python train.py --n_layer=12 --d_model=320 --n_experts=32 --experts_per_token=8 --d_expert=96 --d_shared_expert=0 --activation="swiglu" --moe_layers=[1, 2, 3, 4, 5, 6, 7, 8, 9, 10, 11] --router_score="softmax" --normalize_top_k=false --routed_scale=1.0 --balance_loss=0.0028 --balance_bias=false --router_bias=true --init_std_router=0.0286 --lr_router=0.00146 --n_head=5 --n_kv_head=1 --head_dim=64 --vocab_size=2048 --norm="rmsnorm" --norm_place="pre" --norm_eps=1e-05 --positions="rope" --rope_base=10000.0 --rope_fraction=1.0 --qk_norm=true --attn_scale=0.125 --tie_embeddings=false --parallel_block=false --init="normal" --init_std_qkv=0.0259 --init_std_o=0.0 --init_std_up=0.0259 --init_std_down=0.0 --optimizer="adamw" --lr=0.00143 --lr_mult_o=1.04 --beta1=0.95 --beta2=0.95 --lr_head=0.00398 --warmup_steps=265 --schedule="wsd" --decay_fraction=0.307 --decay_shape="linear" --final_lr_fraction=0.0 --batch_tokens=32768 --seq_len=256 --doc_mask=true --train_tokens=271000000 --steps=8271 --dataset="wikipedia_en"
Below are experts of layer 8 (counted from 0) of a mixture-of-experts language model. Rows are named router (the router's row for the expert), gate (a neuron's input weights, with its number), up (a neuron's input weights, with its number) and show model dimensions 0-79. Each number is 128 + 24 x the weight over its row's rms, rounded and kept within 0 to 255.
After each expert's rows: "comes after" lists some tokens at least twice as common just before its tokens as in all text. This comes from a sample of Wikipedia text that the model never trained on. Tokens count by the router's weight.

# expert 20
router [122 137 100 171 138 119 111 129 127 143 131 118 132 101 115 134 133 104 130 127 136 145 167 124 177 150 150 114 113 130 131 109 125  96  87 112 118 150 157 118 168 128 175 124 148  84 102 114  91 133 147 143 187  79 129  99 160 129 102 185 157  74 166 110 147  99 124  92 112 134 143 140 121 121 115 108 135 138 150 139]
gate0 [ 90 133 146 147 109 113 111  74 136 110 142 124 126 120 153 103 117 156 170 120 149 128 164 122 145 163 140 148 153  72 128  95 112 123 173 115 153 118 115 113 151 113 136 144 144 124 105  83 119 130  86 130 144 145 140 108 129 126 125 142 141 139 126 130 125 123 103 132 143 130 166 149  82 113 149 138 134 149 106 128]
up0 [108  92 130 158 113 131 115 128 100 114 140 114 136 146 141  83 120 156 152 171  95 157 153 121 116 102 116 117  80 139 147 141 128 174 116 130 119 178 142 127 149 107 118 150 125 140 150 110 148 107 135  93 138 104 148 108  72 174  89 121 165 131 125 123 127 102 121 130 118 101 127  84 118 153 158 151 176  98 133 178]
gate1 [137 101 118  96 127 150 161 152 100 109 124 138 123 131  89 138 116 121 144  95 109  63 130  95 112  92 140 172 118  93 117 140 156 113 135  92 135 157 125  99 113  97 124 128 136 151 106 147 119 169 121 107 133 125 141 128  92 130 133 109 131 131 149 116 162 136 119  91  84  85 124 117 169 123 110 175 135 103 139 121]
up1 [ 84 124 108 148  96 145 157  96 117 131 137 110 144 134 138 116 151 117  81  99 108 155 161 160 120 121 130 105  93 174 139 134 112 120  97 109 170 105 112 165 134 160 140 112 147 116  85 104 108 178  87 181 131 123 120 136 185 118 132 174  89 131 144 123 122  96 141 139 167 126 127 117 127 113 135 120 134 126 155 117]
gate2 [156  79 106 137 172 166 126 140 130  87 147 118 120 118 121 178 121  81 121 124 149 138 110 113 140  75 119 117 134 116 116 131 166 130 132 154 111 143  99 147 143 165 100  90 131 120 154 110 162 136 140 138 126 121 118 123 178 160 138 148 126 101 107 145  89 102 140 122 123 136 176 144  78 109 127 147 124 120 119 133]
up2 [132 102  93 172 103 114 125 121 132 116  82 144 125 141 128 148 186  95 159 102 188 142 138 124 133  92 143 150  95 151 150 177  97  98 115 155 156  83  93 129 138  95 150 185 107  92 148 134 119 176 149 118 104 136 174 108 114  81 110 160 118  99 116 164 122 121 141  76 122 104 126  96 122 131  94  94 142 111  87  95]
gate3 [109 115 168 133 127 126 156 151 138 116  95 148 116 155 145 172 154 110 149 166 107 152 148 107 122 101 172 104 142 128 142 105  78 134 122 140 138 106 144 134 108 103 171 153 166 135 112 117 134 153 128  70 116 137 118 126  96 117 106 143 119 107 111 139 119 126 142 107 129  89  84  84 135 177 112 131 148  86 104 104]
up3 [166 148 120 165 114 131 104 124 115 147 157 122 135 104 128 110 129 129 139 131 151 163 108 139 148 170 140 103 148 144 129 121 165 124 142 152 131 142 113  75 129 159 133 105  80 143 122 149 160  63 191 145 144 145 157 141 153 163 137 140 141 123 170 138 145 151 136 153 125 162 144 143 137  99  90 129 118 134 113 138]
comes after: " the", " a", " The", " his", " an", " for"

# expert 3
router [121  95 133 121  90 131 106 150 139 144 102 126 147 160 110 157 170 147 158 143 109 147 136 153  93  84 105 116 122 131 124 129 109  99 151 157 111 135 169 146 154 114 122 156 158 165 109 159 154 138 102  81 133 130 150 165 125 120 127 117 110 153 142 108 152 102  90 144 129 104 119 122 120 147  74  83 113 166 129 161]
gate0 [ 93 103 138  89 110 107 120 123 107 133 133 124 114 141 133 124 127 128  95 141  83  79 118 187 105 103 174 160 138 128 144  56 105 163 149 114  92 139 107 135 139 122 140 148 171 113 159  66 147 118 131 111 141  99 109 136 158 118 139 103 129 140 110 141 133 121 146 129 132 132 144 117 144 148 152 122 142 134 127 103]
up0 [106 126 137 114 124 111 145  92 154 134 100 120 109  95 117 150 109 127  95 155 147  92 114 141  97  92 136 104 136 117 120 129 139 187 177 114 134 190 101  90  96 123 131 140 138 205  92 112 149 140 122 115 101 129 149 127 131 135 147 111  84 114 100 157 118 149 150 100  96 102 162 113  89 138  87 102 111 142 117  90]
gate1 [127 110 107 159 112 128 141 179 154 152 119 118 111 105  87 107  93 128 126 169  91 132 153  95 152  95 122 104 101 171 138 164 108 120 100 114 108 132 156 125 146 151 161  83 138 109 119 175 149 163  97 114 189 105  77 125 167 136 124 159 119  66 154 101 133 118  88 145 139 132 151 135  97 129 147 126 128 106 124 130]
up1 [121 141 128 141 161 133 119 125  91 129 112 178 166 150 141 121  79 111 160 138 105 135 171 125 128 130  94 137 147 107 103 123 115 130 127 118  81 169 122 109 150 129 146 114 154 155 148 132 118 137  99 151 122 140 126 112 150  90 119  81 161 105 141 125 145  93 117 151 143 129 128 141 134 111  84 146 133 143 182 135]
gate2 [ 94 133 172  88 109  89 131 144 106 131 166 136 136 126 142 164 134  76  80 107 165 117 114 191 131 144 145 118 162 156 152 119 152 136 136 133  62 159 114 178 165 102 154 112  66 110 110 135 108 141 154 159 124 132 137 108 114 107 156 161 122 148 132 109 103 121 116 128 128 155 149 150 106 149 115 101 149 109 156  80]
up2 [ 92 150 144 121 132 113 121 147 106 132 118 127 131 163 100 119 143 104 110 140 149  75 109 177 135 146 106 164 143 148 116 122 119 123 121 123  85 147 115 181 158  89 116  82 105 134 137 160  97 164 131 134 130 146 107 122 124 110 125 124 159 161 136  77 114 131 127  93 135 159 159 114 126 149 152 133 141  71  88  90]
gate3 [162  89 153 134  97 135 137 115 116 138 125 117 122  84  91 121 155 119 145 138 125  97 111 128 114 164 120 129 147 123 128  94 114 133 155  81 109 138  78 122 110 133 142 103 115 152 138 104 162 151 111 164 152 163 130 161 162  55 168 134 119  93 183 137 189 126 133 130 134 163 128 136 130  80 103 125 171 148  90 144]
up3 [120 145 145 137 114 143  91 142 151 108 143 129 139 121 158 114  96 184 142 130 134 140 109 120 132 149 165 146  88 163 122 106 114 144 149 142 166 140 174 174 134  87 159 121 109 114  90 135 105 129 144 106  84 115 139 100 156 134 143  99  87  95  88 171 131 161 141  79 151  73 135 125 145 164 147 177  79 157 110 102]
comes after: "\n", " =", " the", "==", " a", " ("

# expert 0
router [112 124 158 114 114 152 160 164 139 142 173 142  28 135 137 124 126 170 113 155 107 110 130 131 140  98 114 116 109 137 103 120 122 104 133 116 172  98 116 114 116  87 130 123 147 146 112 154 162 130 129 119 118 133 144 165 148 111  80 130 132  98 122 183 108 168 132 164 111 127 104 112 119 112 117 103 141 113 128 138]
gate1 [107 120 142 193 139 140 143 138 146  94 136  90 128 114 130 170 173 139 166 116 116 126  79 131 104 117 140 146 129  76 146 162 111 134 151 156 142  86 121 124 128 132 110 172 100 156 125 129 119 108 110 118 138 107 129 107 110 152 151 154  97 102 152 101 115  57 135 159 107 118 132 138 133 123 137 152 117 130 100 120]
up1 [157 163 111 105 152  91 124 125 132 164 125 155 139 135 148 139  71  95 100  93 114 158 154 122 179 159 126 107 125 120 117 117 110 101  81 140 134 153 100 150 118 120 135  70 126 110 118 100 141 126 177 142 110 160 125 126 118  84 139 139 156 135  90 128 133 199 102 127 113 153 139 143 108 148 128 159 157 110 109 117]
gate2 [119  90 121 100 103 177 148 134 107  94 153 112 113 110 139 146 174  96 119 139 170 143 127 150 126 131 110 163 140 160 176 145 153 129  69 124 123 141 142 134 162 145  93 104 157 167 101 102 101 165 133 136 109 140 142 131 123 164 138 168 158 128 135 129 122 135 105 169 179 120 119 184 104 151 161 113 155 135 134 150]
up2 [ 73  77 154 104 106 142 109 133  99 105 141  74 154 172 130 133 176 103 134 142 113 160 155 159 112 119 158 133 140 137 156 146 148 100 112 126  95 160 163 129 121 148 105 171 136 157 140 133  99 162 137 132 119 143 176 120 117 128 137 120 119 124 133 108  81  98 127 164 147 119 133 163 119  78 137 116  93 137 110 109]
gate3 [140 128 125 129  79 128 120 116 138 133 137 105 118 155 109  92 164 139 139 150 176  94 146 110 117 106 121 100 157 134 184  84 143 128 152  99 119 125 157 107 120 139 137 115 101 144  97 165 130 125 132  98 163  71 123 123 126 153 148 176 137  92 123 143 132 129  74 125 142 138 127 155 134 118 144 170 139 145 115 124]
up3 [164 143 120 104 151 114 113 123 108 137 137 118 144 126 168 158 117 121 149 120 121 122 129  89 142 130 105 132 114  94 135 126 127 141 138 117 123 128 118 114 116  75 125 133  76  90  92 115  95 165 109 134 134 133 135 130 134 130 164 102 151 132 110 168 126 175 171 117 133 168 137 116 139 137 117 119 116  80  93 150]
gate4 [ 77 148 154 132 119 120  84 100 114 148 110 121 189  91 121 116  93 160 122  98 135 124 112 124 123 120 133 145 139 122 142 134 131 149 193 116 124 123 159 146 109  94 132 141 118 141 116 145 167 141  64 136 129 125 166 140 147 120 130 152 134 105 146 113 138 121 126 155 131 134 159 112 184 114 122 122  95 136 112 149]
up4 [130 152 130 141 142 145 149 138 166 134 159  81  79 183  83 109 128  97  91 156  95 111 181 120 122 106 160 154 130 135  83 118 121  87  72 152  84 144 124 139 145 176 121 128 102 141 166 107 126 173 139 149 136 126 134 129 118 157 117 106 157  81 149  98 147  93 145 110 146 104 109 153 111 137 156 122 146 125 100 141]
comes after: "\n", ",", ")", "son", " Born", " by"

# expert 29
router [128 147 141 100 156 112 157 120 123 132 152 108  49 119 163  85 124 112 103 118 161 119 110 168 130 132 118 155 129 126 131 156 106 106 138  97 134 129 107 111 115 151 110 116 107 125 113 102 112 123 158  91 135 126 113 161 157 158  57  98 142 148 110 122 106 212 135  86 120 110 117 132 141 166 122 132 101 109 141 132]
gate85 [124 144 107 142 116 110 127 101 131 125 121  76 131 173 126 131  86 145 146 148 149 114 111 147 130 113 100 140 119 120 152 137 115 144 120 115 151 102  98 119 148 154 110 125  99  48 140 123 149 124 145 154 110  50 137  91 154 148 152  94  80 119 122 124 122  93 125  85 116 156 127 144 154  93 119 138 119 138 144 117]
up85 [ 89 120 170 135 137 138 124 124 147  82 144 100 122 158  96  85 118 104 104 131 115 169 142 114 108  90 108 120 125 112 109 151 113 123 127 122 145 144 135 139 142 123 127  95 109  79 134  61 149  93 134 129 133  97  99 131 160 141 114  60  89 123  71 100 132 112 116 134 145 149 123 168 150 108 156 143 143 132 163 122]
gate86 [127 124 146 162 136 113 101 187  90  96 117 143 146 175 106 151 131  97 154 134 101 110 136 165  92 102 126 143 125 121 130 121 135 105 102 120 104 127 107 127 103 139 101 105 144 117 134 130 114 117 148 102 125 120  61 136 151 100  90 135 144  75 119 130 125 145 138 113  92 117 215 160 115 145 134 142 130 111 101  87]
up86 [105 118 104 124 151  68 119 146 106 144 109 133 149 125 152 168 149 135 130  95 146  92  86 145 125 133 117 132 101 133 136 128 134 163 140 151  80  97 158 168 145 165 115 169 129 115 138 105 150 112 149 133 134 135 153 106 136 139 155 123 166 149 164 153 128 136 168 129 162 114  71  94 188 139 163 138 108 144 111 142]
gate87 [126 138 114 124  99 146 144 113 152 110 117 128 145 105 118 113 123 144 140 132 137 141 104  71 120  86 131 123 149 144 169  86 166 161 115 122 113 117 165 117 122 117  91 134 195 142 139 117 143 108 107 163 171  93  98  94  92 121 158 174  71 137 158 147 131 127 101 114 113 141  90 123 150 158 199 111 160 137  87 151]
up87 [155 104 152 138 149  84 137 142  64 129 120 161  83 165 128 153 124 180 136  97 126 104 102 137 134 137 108 146 117 116 103 133 120 113 117 132 133  70  92 153 125 157  96  97 129 118 125 150 106 151 144 134 117 173  97  89 152 105  99 126 172 113 146 128 168 123 118 155 116 111 149 119  51 111  86 120 104 158 142 166]
gate88 [136  90 121 140 106 120 151 129 133 108 114 134 110  42 127 132 148 151 140  92 177 118  83 144 116 112 159 133 150 137  94 133 151  98 149  94 157 125 124 100 151 149 101 106  98 132 125 121 159 135 140 159 130 121 155 123 158 117 127 178  96 103 123 151 111 125 128 140 135  63 112  92 127 153 147 101 152 151 133  70]
up88 [118 115 151 146 120 170 107 136 120 198  87 166 115 160 125 160  95 149 198 138  81 122 138  90 134 129 130 127 111 116 101 124  49 155 118 162 142 114 106 154 107  86 110 109 153 158 122 152 117 126 133 107 154 125  97 152 146 133 106 119 105 140 151 110 155 148 157 101 132 181 141 143 126 137 126 144  93 148 119 142]
comes after: "\n", " |", "\"", "|", ")", "---|---|---|---|"

# expert 24
router [177 145 112  98 179 158 137 133 117 109 152 106 113 107 124 188 111 139 157 123 164 139 132 105 140 157 143 159 109 128 160 129 138 161 163 134 148 108 125 138 133 142 109 130 153 157 130 107 122 151 167 147 127 135 136  76 153 123 142 129  82 114  84 148  97 125 128 115 103  94 137 130 112 150  67 147 158 104 154 147]
gate1 [174 166 117 126 143  91 119 126 140 133 171  95  93 137 151 150 105 124 139 143 111 112 141 140 104  72 164 131 141 133 104 112 159 114 105  91 138 124 121 106 122 120 142 170 119 102 102 177 140 114  88 128 121 140 116 139  76  99 111 141 133 127 155 123  97 125 120 129 137 188 159 120 103 122 126  98 142 163 126 123]
up1 [156 173 125 117 106 110 132 130 132 133 177 124 117 137 129 159 125 108 129 174 123  82 142 144 113  87 161 123 124 128 123 118 163 123 129 106 158  89 133 101 120 122 117 189 122  97 130 174 128 119  97 148 168 120  98 117  84 112 137 158 133 120 127 127 105 120  96 130 101 170 140 103  91 169 113 113 160 134 107 134]
gate2 [129 132 112 104 161 154 110 121 116 142 152  63 168 134 193 180 175 104 125 100 145 164  98  81 161 106 119 116 125 157 160 117 121 130 125 163 159 129 126 160  90  97 143 130 138 153 146 149 126 161 135 145 120 135 143 172 126 130 151 128 142 148 137 128 126 138 118  74 186 137  96 131 125 112 110 144 144 113 121 137]
up2 [138 130 111 139 120 138 147 182 120 119 152 100 136 121 114 130 156 135 148  97  99 128 143  95 145  96 106 128 127 136 168 119 105 131 125 142 177 121 102 138 160 114 158 125 117 132 114 153 166 116 130 123 124 107 158 122  92 110 139 138 111  86 132 136 190 137 120  80 140 163  95  99 153  95 120 164 125 122  94 106]
gate3 [ 90 133 152 137 120  71 141 119 101 141 150 110 128 140 128 141 150 128 123 146 155 128 113  89 119  99 149 107 160 117 142 145 136  98  85 132 152 111 112 134 152 104 135 144 139 146 136 128 114 118 132 131 116 135  96 111 107 127 156 149 125 112 131 104 117  70 118 158 157  84 143 142 141 150 159 115 152 149 115 133]
up3 [105 162 112 126 160 182 156 115 134 134 163 119 147  92 129 144 128 132 118 124 172 117 105 151 123 157  97 101 114 111 161 139 198 148 143  99 142 136 129 122 119  97 115 107  93  95 145  91 122 121 104 139 158 120 133 144 133 139 161  78 129 151 100 147 107 120 115 132 110 151 140 121  87 135 113 143 123 122 107 100]
gate4 [137 130  95 113 127 151  99 113 168  99 128 123 130 108 117 126 101 107 126 138 131 150 166 149 106  81 152 115 119 163 111 136 136 163 182 103 133 119 103 147 112 144 162 148 131 120  99 101 154 109 129 119 182 139 134 132 129 125 123 115 129 142 142 121 126 104 102 133 122  99 108 127 116  89 135 117 158 137 142 127]
up4 [145 125  76 133 160 130 133 104 125  74 129 144  93 115 111 123 118 132 154 162 116 146 121 156 122 107 151 126  93 163 112 150 115 131 163  84 153 121  94 108 118 128 176 151 126 118 128 109 189 117 132 118 177 122 155 111 111 137  99 115 106  94 149 112 171 132 111 109 150 116  90 151 137  94 149 153 134 130 128 124]
comes after: " |", "|", ")", ":", " /", ";"

# expert 8
router [129 128 139  95 119 144 158 100 168 125 159 156  71 162 110  95 127 161  97 146  89  97  96 119 151 161 117 139  98  93 108 120 157 173 165 141 144 130 124 131  90  75 158 127 100 132 141 110 119 135 132 147 133 106  96 113 156 138 111  96 143 172 116 138 125 139 124 151 160 112 108 147 115 153 193 115 108 121 109 119]
gate0 [110 140 173 120 103  92 146 128 134 157 141 151  95 132 134  96 111 101 151 124 142 122 169 144 102 161 121 143 120 117 150 142 125  92 132 147 142 117 148 116 124 122 150 118 111 128 130 125 160 121  73 116 121 154 138 213 133 165 115 116 123 155 160 129 104 142 154 111 138 138 157 149 142 153 145 134 125 133 100 131]
up0 [144 143 173 147 163 160 144 129 117 152 139 112 106 117 145 100 145 130 152 108 102 180 164 109 159 121 139 102 139 138 134 170  77 136 117 161 135 121 169  93 162 128 121 112 122 180  68 124 117 110 139 158 139  99 151 128 138 154 119 106 111 107 162 156  99 113 122 107 136 127 125 151 115 104 132 153 122 110 138 145]
gate1 [141 152 123  99  98 154 139 140 124 134 128  92 160 123 117 116 147  91 104 107 153 105 162 133 158 131 147 114 136  91 155  95 151 142 132 180 113 124 113 125 127  85 103 140 124  89 110 111 119 116 115 136 124  65 187 144 122 153 130 100 107 142 115 109 115 119 141 171 131 106 148 117 108 145 112 137  93 120 107 103]
up1 [146 165 114 142 164 162 132 138 146 171 152 136  96 107 167 145 131 125 110 103 113 133 160 134 126 154 105  88  70 114 121 135 143  91 109 167 116 139  90 132 103 133 164  90  84  95 109  89 116 134 103 122 164 125 163 150 107 117 122 133 117 118 146 107 173 140 145 133 119 147 129 153 128 116 167 142 127 141  81  76]
gate2 [114 119 110 166 127 100 175 135 116  77 109 102 100  90 122 161 106  79 122 147  99 127 119 124 127 133 168 142 176 159 127 107  93 107 141 134 175 177 106 169 103 116 105 133 142 123  98 108 170 160 134  92 107  89 158 153 112 144  95 123 142 108 107 124 159 105 115 120 103 213 133  52  78 134 149 148 109 135 150 107]
up2 [131 129 111 164 147  78 159 147 147  94  94 112 136 101 124 162 113 101 152 174  89 140 140 154 123 148 149 129 174 157 115 114  90 109 118 150 141 139 125 126 144 117 111 131 122 124  83 110 153 156 150 115 104  83 150 144 106 134  83 135 132 114 116 102 142  77  97 118 108 155 142 102  92 138 121 129 116 140 124  79]
gate3 [112 134 144 158 135 130 147 102 102 104 150  88 124 126 137 177 166 165 104 111 155 121 122 136 109 122 145 103 155 123 122 120  88 115 149  85 109 121 120 150 114  89 150 156  92 146 119 104 120 193 124 166 142 113 140 147 138 104  99  97 125 137 148 110 171 151 116 127 105  88 123 142 120  95 116 151 166 135 119 143]
up3 [141 121 121 128 148 124 126 126 121  88 169  69 125 123 118 153 134 111  91 133  92 156 119  95 139 116 167  94 140 131 135 112 121 136 134 118 169 117 109 108  85 108 139 127  97 104 112 138 137 161 154 170 143 130 134  98 130  98 116  89  92 129 161 127 155 104 121 129  52 124 109 116 109  74  95 128 145 122 132 130]
comes after: " |", ".", "\n", ")", ";", " 0"

# expert 28
router [156 125  90 121 125 154 129 108 186 120 122 148 109  76 103 155 129 109 136  91 165 122 118 123 189 136  99  95  91 112 132 140 174 108 135 109 112 154 107 139 141 155 102  89 147 146 109 112 114  97 104 117 112 104 128 104 161 169 152 170 120 124 145 164 116 122 103 133 119 131 126 130 133  87 141 143 140 104 172 106]
gate1 [154 109 104 108 111 114  99 123 150 136  78 159 147  87 141 143 116 111 128 114 152  89 153 141 106 201  85 140 158 137 125 115 123 126 155 120 122 145 117 152 122 107  93 122 128 169 158 128 137 163  97 116 149 140 154 139 153 101 151 100 136 109  99 140 145 124  86 129 167 146  64 129 124 132  70 111 142 145  93  89]
up1 [125 152  76 122 152 120 100 111 134 145 137 129 108 131  79  89 100 147 158  99 149  98 120 122 112 123 137 116 127  83 133 114 141 143 151 127 123 131 145 165 150 124 121 117 107 145 151 154 143 122 138 145 154 128 104 108 162 148  97 155 153 106  96 101 106 143 140  87 131 126 136  83 148 134 110 138 124 108 132 141]
gate2 [127 117 114 150 140  71 102 121 172 135 175  80 135 153 122 148 111 113 134 101 128 136 123 208 125 124 162 131  77 123 115 141 104 130  45  70 106 125 111 142 142 122 111 123 131 110 166 121 162 100 132 120 105 128 108 131 149 125 105 145 139 131 161 111 136 112 136 141 103 126 144 145  77 119 158  90  99 180 117 126]
up2 [110 143 129 167 150 127  89  79 135 122 104 119 120 111 113  93 135 175 135 142 124 156 101 122 136  98  95 124 143 140 133  80 142 148 106 144 131 129 151  91 151 116  96 120 124 106 140 134 109 150 108 181 126 157 112 152 154 103 106  99 155  97  98 143 111 139 174 122 115 109 111 128 127 126 154  89 120 151 166 114]
gate3 [143 117 145 161 115 127 123 118 154 168 125  73 137 124 120 138 134 134 111 103 165 132 154 136 169 133 166 117 136 128 122 148 131 155 168 179 142 100 125 141  93 119 141 159  68 128  99 126 120 101 172 120 157 147  96 134 135 141 151 112 119 118 167 149 134 126 125 140  74 137 165 145  82 107 119  87 130 108 105 102]
up3 [122 123 127 188 154 125 102 100 122 141 103  88 111  98 156 142 151 155 101 118 111 136 143 118 125 106 111 132  94  92  88 136 124 168 155 128  87 128 100 141 125 149 172 140  85  83 123 110 115 120 129 166 139 130 112 139 120 133 114 101  86 129 142 141 164  98 130 131 120 107  75 136 153 119 151 125 130 147 138 146]
gate4 [129 112 133  89 126  95 146 107 123  99 108  63 147 120  90 130 111 106  99 134 116  94 158 135 110 149 185 116 121 148 126 124 135 123 132 110 136 152 146 133 102 161 120  84  94 121 140 161 117  81 101 166 134 123 129 145 132 122 127 121 104 155 103 108 133 114 130 113  77 137 139 118 158 124 118 161 135 119 116 122]
up4 [127 162 112 108  94 146 130 140  60 103 137 109 130 127 138 130 152 116 157 119 146 143 144 159 127 127 122 154 142 144  89 123 141  87  88 115  67 131 161 166 140 146 134 153 144  85 138 118 109 153 164 150 119 168 140 115 146 162 125  99 131 149 131  88  95 126 143 114 133 101 111 122 127  97 143 151 103  97 117 116]
comes after: " ", " was", " 1", " 2", " E", " 3"

# expert 18
router [142 101 110 133 106 132 158  96 186  94 133 134 127 108 127 154 152 135 150  76 125 129 135 132 168 151 130 133 139 103  89 125  85 153 145 171 144 114 132 158 112 168 109 166 125 133 167 117 112 127 130 117  82 153 138 100 152 132 122 107  79 159 131 146 137 162 102 106 111 126 156 137 178 131  95 136 123 114 136  92]
gate0 [131  97 127 105 124 118 120 148  85  99 102 141 104 122 136 122 113 121 118 122 119  93  89 141 112  91 131 147  62 129 161 157 136 125 116 121 162 103 109 140 146 133 143 127 114  98 131 135 159 114 102  71 158 125  47 131 141 182 146 102 120 115 180 105 120 133 124 117 152 133 178 194 113 123 126 136 101 117 136 125]
up0 [128 114 129 123 117 132 107 142  91 136 112 183 140 123 137 162 130 107 135  95 164 124 155 168 139 115 109 131 106 143 147 107 122 120 113 116 142 136 131 102 126 111 143 152 122  78 165 104 154 109 125 145  60 114 151 162 147  75 131 141 106 130 136 142 105 146 115 132 121 128 103 158 115 139 147 131 173  72 131 111]
gate1 [107 133 113 117 111 117 115 169 132 115  93  99 131 119 130  97 112 164 125  98 129 102 125 132 165 131 109  87 132 138 174 110 110 133 134 142 128 134 126 145 131 142 142 102 120 139 105 193 111 174 134 126 117 149 149 174 128 109 141 132 117 105 109  78 125 133  82  92 124 136 143 133 151  83 129 131 115 155  82 140]
up1 [145 132 104 157 129 145 146 129 113 109  64 121 149 114 144  96  93  79 105  85 179 127 145 143 127 153 117  94  77 122 120 165 114 124  91 101 141 159 110 123 112 142 175 136 152 134 141 117  98 120 138 165 107 119 171 131 160 156 155  93 134  95 105  59  94 184 137 129 138 100 123 140 163 131 151 149 120 140 145 115]
gate2 [ 86 132 119 136 157 131 152 127  99 174 133 128 159 111 159  96 131 138 165 130 164 103 130 123 128 122 163  93  74 149 111 133 136 119 125 136 148 110 137 146  97 115  90 154 124 134 106 117 114 119  86 129  82 133 111 134  94 136 119 101 112 130 105 122 113 133 151 134  97 100 130 152 138 109 140 148 113 149 148 152]
up2 [132  95 124  93 113 131 111 100 106 118 167 129 133 127 126 142 116 166 108 101 105 132 117 121 108 106 122 105 209 104 137 103  82 137 122 129 211 129 153 169 105 104 152 108 126 157 120 160 145 142 150 133 141 143 158 176 117 124 153 113 116  85 123  98 149 138 124 183 123 111 115 107 146 140  76 153  93 166 125 101]
gate3 [ 86  91 127 129 145 111 109 118 120 159 116 136  95  84 107 124 146  88 148 125  89 173 187 113 124 131 124 107 160 134 148 118 101 103  99 133 140 132 127 141 109 143 117  94 132 105 158 100 115 102 126 152 154 103 189 150  79 164  99 136 113  98 121 122 140 131  95 111  78 129 152 148 151 126 136 124 128 122 135 111]
up3 [115  72 126 144 157 127 131 132 104 128 102 139 116 114 107  72 148 161  94 127 129  73  91 136 110 146 122 117 128 147  98 128 156 121 133 112 107 156 103 141 153 105 168 139 111 162 115 137 125 125 126 109  79 148  89  79 162 104 145 162 136 160 114 129 127 114 135 187 166 110 101 133 102 145 120  77 156 134  79 133]
comes after: " |", " P", " O", ";", "–", " B"